From a checkpoint of a small mixture-of-experts model trained on Wikipedia: 11 layers, a variant of Muon for the experts.
Below are experts of layer 8 (counted from 0) of a mixture-of-experts language model. Rows are named router (the router's row for the expert), gate (a neuron's input weights, with its number), up (a neuron's input weights, with its number) and show model dimensions 128-191. Each number is 500 + 40 x the weight over its row's rms, rounded and kept within 0 to 999. Numbers have three digits each.
Before each expert's rows: a language model's description of what the expert responds to. This comes from a sample of Wikipedia text that the model never trained on.

# expert 35
Articles and possessives
router:559486505526447487473515501487445530446434497522495476536469524543519526523463445425505590480516506546497548472472557474498491498527463458479434555452496423481467529535590535426565497459553510
gate0:468569515514460553491464551507513512527533487496528516509399406550502512476399532544606495496520466509520467458501480470483494534487436455495458459473471500483437527396486518506512540501437458
up0:508531462558502533531482442463471497517450500501463464508483439389528433502480446549432474568495510479493496547523467434515535512393467472527476519474463504484490497552478560541557474541582547
gate1:481511534516521487513470524478491451521405426420524471450447469471482545505543528503558502514552524582566532495546456540531494522467606467457476548481479441488502561498487513543462561471473576
up1:483494448492541522567520516490461514508520466543506537523468436480463479451598438496468548484552524511482453501520599536469426502553492520517538552541472503499568517532476553515436449549546481
gate2:505465505530540509450486517510510447418408475449550502507450517501565508464523554488484471515541501469454487494503581479451501418440530483496506464499475507504466524520480510492538369493559502
up2:538525418438468479512529537467490529466543491558477472530529585520507450353546586442542555444470383505424542429493419485522581493550471484537452525484494453480476534549500544433473589428493507
gate3:459493593436458497384524478612524469477465458464542550508545553506571488455484547410513495566516471555491474481473522551442523518436465458570526478521498505472502490517557498593528524538563535
up3:539478473492569469600444550472489524460483476462494492493524513536536506478485445540521477510508547525473534530464478529525477482489463558521539488547433512487501499521535456515487537534517475
gate4:492531526506503470495553504487558507521465429447414508507523476462498533473463461501490495539470424471538470507430502547478505456482568485502436450529449516549485493475636487435459492515454517
up4:487488469558490548478460516506433497458568531578553504469528532502484540463534474466524412497436473529473459547493540555525511430563507501526496455491496481442525585393442517476405447521556550
gate5:486497477502492525450496540504499543512496468445510469525535450451468475498550569558468433525495504461571558510462525523540545477509511499511445563544493455443521460542390496491481443490507534
up5:478508439547501501524493481538516549458399471508433473494582491489561495533478547507525480538513465554514473543499508497557502533482552589495508577502505516456444503422528527429530473485480539
gate6:427543557417494446508567493446504553421512504516533469515472460544575526542507584417506569540489473529545493497532479519499485563520454480525481474529526498479494527535532496473444508497451544
up6:512528439511514478484524524496484427514464424444474519478521438586470478490504419531478538501530550534433457479408557452471509496502483530460526477542479522423481509438478596560461558449501530
gate7:471503502480486484481491482524522508527529472514449455461538522441511524520503492503508510490530511543524454515461499484513516408569532479431495500582570538524531412516480513569564519558525555
up7:520496505478473455498533541524526515482430504549408452463503579516545433502449478488450461511496535527488481531471532507518528447494456491487491500413500504544574451504460451496554485525479532
gate8:498489495514556557499490561409501536488462575496445499546463480507453468487503498427469510545510512452405482474506574477466561354459505465539516507547414571520503472502521521474502432428495425
up8:503538508617488552547500527478488544467502530487564497575454509577548482569555539500453546467454490410560429504485564529530508457528456495535481545488497469513510456489501504516470470523509463
gate9:469531493504547458444488454509489443494533549495521550460543473510484464484569484436479524535500516488434543483453465535460564501523470490476425436529543516442461515492515514508527450505493509
up9:460459560510525464544545466485490472524452528504467507491493498521523539463519507486524536530555486530493458468534516460514429469535506504556471510532502439575515406563475514532482417486438484
gate10:481483522508459493567459571553428537547493510459467471520588511433526528497462515552540576502485489473477458445544470595466424449502483448461545513532492478483524491471522481493543510441450534
up10:483534495515476521473539511641539465512504444463506466442507549507513567399582494514473471513437553520476452493504501449529451500468459448553522448509459543567499516502482547511546530535524475
gate11:545593519495505503526501463554502519474527531452462441525490550496444449529493553396483474398529498537415488514502464505509515477525441383474502445508487417522530530541574505493444495468478555
up11:522482462495579496498531560540465543446550471523473521535495508503521559413554506475472418439508515505496518481547488483477517513465498564460421519452515476469514472505556548532532503525519502
gate12:601516553457523521523525509496495574536463578483520533460510565531523495477528458531497453488479479519523498540492557486447535538455470472417515509479530521409491403490511518478534593479497517
up12:531492431503448472515429456471534568509476539437433462553498506536519498487536535545427539530521489541543502499491525510559486508555512511467453504489478485423494535499537605446516539615455540
gate13:622490471508519562483469564504503459495510530448512478601514534530451525513495527507502467517488548513448502503490474474556444475501561439482500493480547530448564549552481451490452497495536539
up13:469589500451413485466521492536533521508533541594549475501516538542491540465466572517486495468502514420528508468507469436514472476510515548556457480453511550569499522482490468540489528563504435
gate14:497453525536461495438557509543480589459438528509498486521478555548456457461502504493504550437461485527457535487505591476486551443419563452437452504486572518464547502508523506516549512449595542
up14:501453539541492506557473511578492473492462502461543461515489455538484560511430462456462518473461513489480533469490479611509562511445478545457456466553507481492419479484488566533494517485481478
gate15:467544480496508478512521524499485520517493550503524492458448494510461488516508439542450527401522489480530475448479531475505413502488461501494517495509505451462499531541532551549476483536445514
up15:444476523548503522495502539511564448421512543499510498479522530459544512432499421454503484502429489542550480448521517486475513557532498520506446505472447495459563513564459481446494495558434451

# expert 12
Section heading starts
router:520444474469450512513542499487457507500514517492497478516511547506467490520561465473552473491483518518453535443528526426479555585555451497499524505552499455454488552494624521457512582447530546
gate0:507506494424440449428588560479405505505487510580517526541505497547455530513540509462471498481523521504497485448508529462461530489552559430560557514536458491467543537514464535517449535469515445
up0:512514514516502543505445531564475512506516454387551451510483458433382485482510533538473451504436498451488564429504513479525531484531446515493513508422483529506510514534522499526544465529458441
gate1:510512474450444498543446450570498520492538493504557462486527585474498509491457502485536487549509406518506431504535566492406460562477548473542545473442509465430477485415505543512530526499489532
up1:463472454458508559464475558552516586502501505449504459461439500478463475530577473517560459491466584545452518545544506506534480478492505491555546452480425433511379552561483487485580516486500472
gate2:489431464416507387512486463474465518535471497532434481544526550430532497489505511512526459465559425499488495457432451515432478435503480381468515535503489501434535524499563464514510535576458477
up2:547505461542520546514457491452515441452508545494500485505548444438479529557496455483536464554531501516494480533533480517451558497477508566551556541561503451533515455570571402472506481541465505
gate3:528487477428482456466550435518537434515530518489497504587552547566516560503476454515533482506529509497473436501525502544478458554475420486504434511485481450476417548402478567505436514533552480
up3:514522477488545443448538546486479480550471475526528550506546498511509534547482483493447414576555516466504518527470480510492522505482445497552480491451507489462528563413474531531491446496471461
gate4:535478468479497491501515456506505519523535448468574394542488468429548545503420467494518476471454536555513521479481540548564546596497511444448534506488475467475531544518530541383462484493487541
up4:558537528548484495483513538461442514496503572517446548507530559478544506491441522413496527481469503468458489430502410447435459441464524500464515590551477570469469507561509445561479540438500487
gate5:486477527520440499574446434444453551422459433574449518431486497508524509486518492498532501497571495523424497462456511457531540523460524537466523548432552519511454510488489533504487518441506547
up5:497448522447553433528415486491451498395492459514504497512437514499500493464538569513462468430455482461507567500531445482555533525400500522432574429504540547522522478486468493487511525538486413
gate6:481459586549477479462505429471453533495463566439541490564493534504492504488440483529556496440485453504481451443459497473547493473511485420481459416477452478498540559487522446504450537463525471
up6:552522514487450439507474502523487490526517598454428450498470498509495403534509545503539496503510514434483505514459487462459485545534516515469508497447531482484510521568530484583414528512496516
gate7:455473533496494484501474453490505522505441502485505481522505496498454477519479497476526473547517453479415491487490528436441444525502427446521504517540460450495514442523512462473580565405557493
up7:501509525521518467463575453520502559524488469451550532424527473512479408491481497483529561443556537448519535466524461517524539510502557539519485510476480484531484427559492460571551455485485483
gate8:540492486498468501465486524457477544532447461461489476450535585484494553481525486553515480503473543454537461494462479483466495498574496538451525509482464462527535553550561436494499540439520502
up8:522498497550466489451500521512430531520446500474425459500456507559531473459585465410546530467482555495574426481499463552575458566441553485464477516527482505483517559526514467551389449549489613
gate9:566486501441521489494428476475498476504531510450464500473443506522531470517474495519492462425491502469430535487524489450540573526441527515498512496405526499544433474476519508525509573514409575
up9:552482497556399447521495423475565486495503563534449468532497478510516515519531439523560526459522511458557466564535524448551588598500502460533535509507462526492449562498531496472534551510498457
gate10:505524502461405502553473565524443516509523547474526467547533534531511575474530488471478517444463532470441520429509493496461538524492425504476510510486550516476447450519526511544545637519535510
up10:451489534555449497580502506516471493504461521474508511514473529511551537488468414482422450530501497500494577553536487500438505486502579518465572470513515543475514558479496588466516480434530458
gate11:609527521458480446495562523483476526473509458494516576555523485499463509456502507489434559479480519531437474546474531474501547504509455487555539450524485515511541536549515537492531474506515451
up11:539430443478503488484510489545470526451499491423558523507472494564451466544518538435551374482426542453470530508480466465463534453546461495473475526459533480537492482483577496550514529512551472
gate12:516468497483509472585497513515515487508546527428476574536504500496577579458498520457496455482495501515386508527475540469472521519454565439515494462511478423448594496555475563514485437477495520
up12:478470485479511453479504506531515525503510485478521534467574485545502518510479443462540520499547587458445492437478469493466540546452470514509573475505443457504437489454526509515504478459460507
gate13:602495482523519468478578553433481527489499427467484429536449455425534480505482476481541471478513536497441473495499494475452455453547557466434489440484442495459535534504515490445489474463482508
up13:554499553464494517537450506506509488460495563519500436537520446479508454537475440512445496474498498567590371488527458471536506572587451519511569514518458510507508461539573454464487487443480528
gate14:503542473559476525483541455527510497567442582456434413534534526532512560537505470459425466447481529490540518471508548529464500506511475495471476469462528485511536492475515466470509588530423461
up14:530490485498512546591436527516564495540492509518505548516487509463504527592482474515484631513509496560598517537463474474442512403467460477484524472556511447549482558483512468488584441488566569
gate15:485473449477498484525533499500470419544536466495555443522501544559430458506503536545549526449533480533448575504419493491529492509483384456527435487472443531507493478482527546463483456475552447
up15:519508509495560441493462493452490516531564499504468519495474497452489463568539473497548496509518497563462475422613511539508517591499532553483494559535476464526505375521566521526408537545481435

# expert 30
Line breaks
router:516466432497519458505510508455437486468469471523474488531448495445540462505551468490571504444453506468497509501499479429542520463495473465543504531522546451560549563555527525468544496460499518
gate0:490497479586484444522512508486502529470507493465501477505428585488512498471519529553561540528497489518513479512461482513489526542458462531534476561552518471480544530473519545490436526455419471
up0:447539557486512415458504550535534573537502502503436519496454492478531523542511499454508483524470445473528561502490465554510489550519522488511495542464536508508562453490562480479451420575510537
gate1:504540454538487506515527557595468435520513514451570512520466493454455482491476511511559401545425506499528504497468521520516448504537545411515531430513459444516544486478558466529473516516468495
up1:408537529494484497500439504526562541480544552528457549551515499487496613483529461524571459483552451460592539495532517466545458474512463563571474529541551438479482432462491511472589485419530522
gate2:481486558452443551554510536503573507523511513491542495424437529516467540515613510514507495502546558546500580475550527522484547472645563559468581512561474474431524482536576474486456506471493479
up2:482495512516527499532419463527507459500481561446491509564493461522490469532502459555527427411501558504505474483479503482482464547529502505555469542555541507453530541467502525433501494462473469
gate3:538539502493468525459516448506511519482492522542503456435516504471472518458468495543545467528524457480454464518551534420516563478452485452461444494544516514535499515594513487466540503495419473
up3:468573506565487558514468545560496496454486449477429500461480492506445457467528450583529481491544520517439492499548458516452534508493497476458480487493516560484527495520431481536487529508482500
gate4:551484521450505475478497496497539498453516556469541577535465530440466560526566499507532481503505519434444500537408510532430499509432534539467459571480481522519540432484524501450441508429448495
up4:496576553476537445492563515401509455518485524464446558491552402532540530487545608433509520549492519523576502625517477525526422490539539490528489485535471528502491454508538527526503465445497425
gate5:518492590499450470437473509470548566389528485490585444495442520541484561487564479521588486483465496502512602498424479503521478507477566464486551483544530513556483521495579538498579518510441467
up5:539473554520515531545506582537500481454553470472500505531526482485549492471474471561494472542460425589505587506440485505495479482482500456463480470471443549462522525567463523562519564531457531
gate6:543495453523518488474540509544419496505469505496443456502525504541464558516430494550501433509530557480453512455448489412512552496437487445496469434425411487455526415534480579519484458494602422
up6:535470505519511510464510459544511534515447447458462529388503446507457569558445496516505534501491538521558497484546629469469522528506531503475528431543483474510530499490524471434511460490509527
gate7:520633508449515450476433452548494507522490458522428484491498497528510502426574518467457517488501456472516496557542431506472478548518536499517411474516503485548519497540531542426492512450498523
up7:511426453504451494516442458530482472529570486465498553502382590478476530501562484421494595519531501459523564507469462477410504454457478467478495492577527472537578484506493497498460509528517500
gate8:485551512462489555490579465548462452591509444526476463489483494505490496494527527516467531501475530447416464539515518537479495480507427537454593541448550455524494495503577490428515479464554490
up8:487506515572482449387502475461498579571526504509459508491462500497506496489477541444543532534537455488460518544470571421479477481566486501456562432535485500489558516479451425438469509430590527
gate9:552470524518509470547518505560486512462471548475458549498487453548471563618490536516581456530504446578523483358520438482451469503476525448441534566520570516476534507473476449470572540532464427
up9:479508548498483525543470489510527540517554512522540478438407434439508528519463461482481490565505550471551518485507431554482417476535475510517510473470542482519508587412499495564474480519542487
gate10:580462446418495458535494483471458546541483500529514544465500551491484497497534449491469494424523509482469496449485537468468498513513491518582465486542523486518597545455457531474563551504521486
up10:438513522534563514541532544512460493532497527460443480482531430425493527529459507552498452481497467475518478541621523486568479469450506497539528466440568522551527478450519486545464400495527569
gate11:471493515485479470528492541494516507502491588420483507507449525534472525524479439588528510465489464474438468540519523574431498491566485496458485527482450470480527469504556434544590493509469492
up11:433487511543485517475496504435520525534483454524421531491593422527498477496495481561521529523483474521491488487515573540522523501492548465556511495473490619495514483494472532510502397468390458
gate12:507504454481456417488459466513462534501525433505490493569489523590492505507537515485477474414476492455508506509444401577489554450515515452533502517457469479493462524453529504549422420549463544
up12:541452493489485556453499507495504534549441567525466501514577481558471425521483474511589420475455554505516492515586559533526535477527529465540580560455474513502460474481493503531543479498457476
gate13:589503516556490461576519467510483518495444583503471503470487514586473532518469533492557530478439485472539490550486524489524583469465513471518546498505519518510453461574510561502543495531494536
up13:499547540498554569474513511512482471439493560506432446422512543475514536503482576506546514507543520551544556492409524480552492524492468483483520433491508499455485429472457485524521497527525528
gate14:522480503422456498529486555516489446481517427518437495426594523482505561468439500550494526521498474519530526537418475595498497574465506366483486471500558503557513470512527454486558415493515502
up14:421455447521404496486494561506480502478544590464475562538517502477559468506468544575481501538487545533519525558515548468495434556496487450414488494474499466516552509467464508492485579473509487
gate15:510427510443509476508499502547541453514483481493485556507530520517480476484472467533502543529518478547458457526450421470487557521499413486553500539590523512447507543487544447512463526499496530
up15:468528492454521479467482468485526449531464502497524497466457459540481437521451510522505521512468473488427521525524427525486519499459436531535486474500486559521480476529509443413524517528548456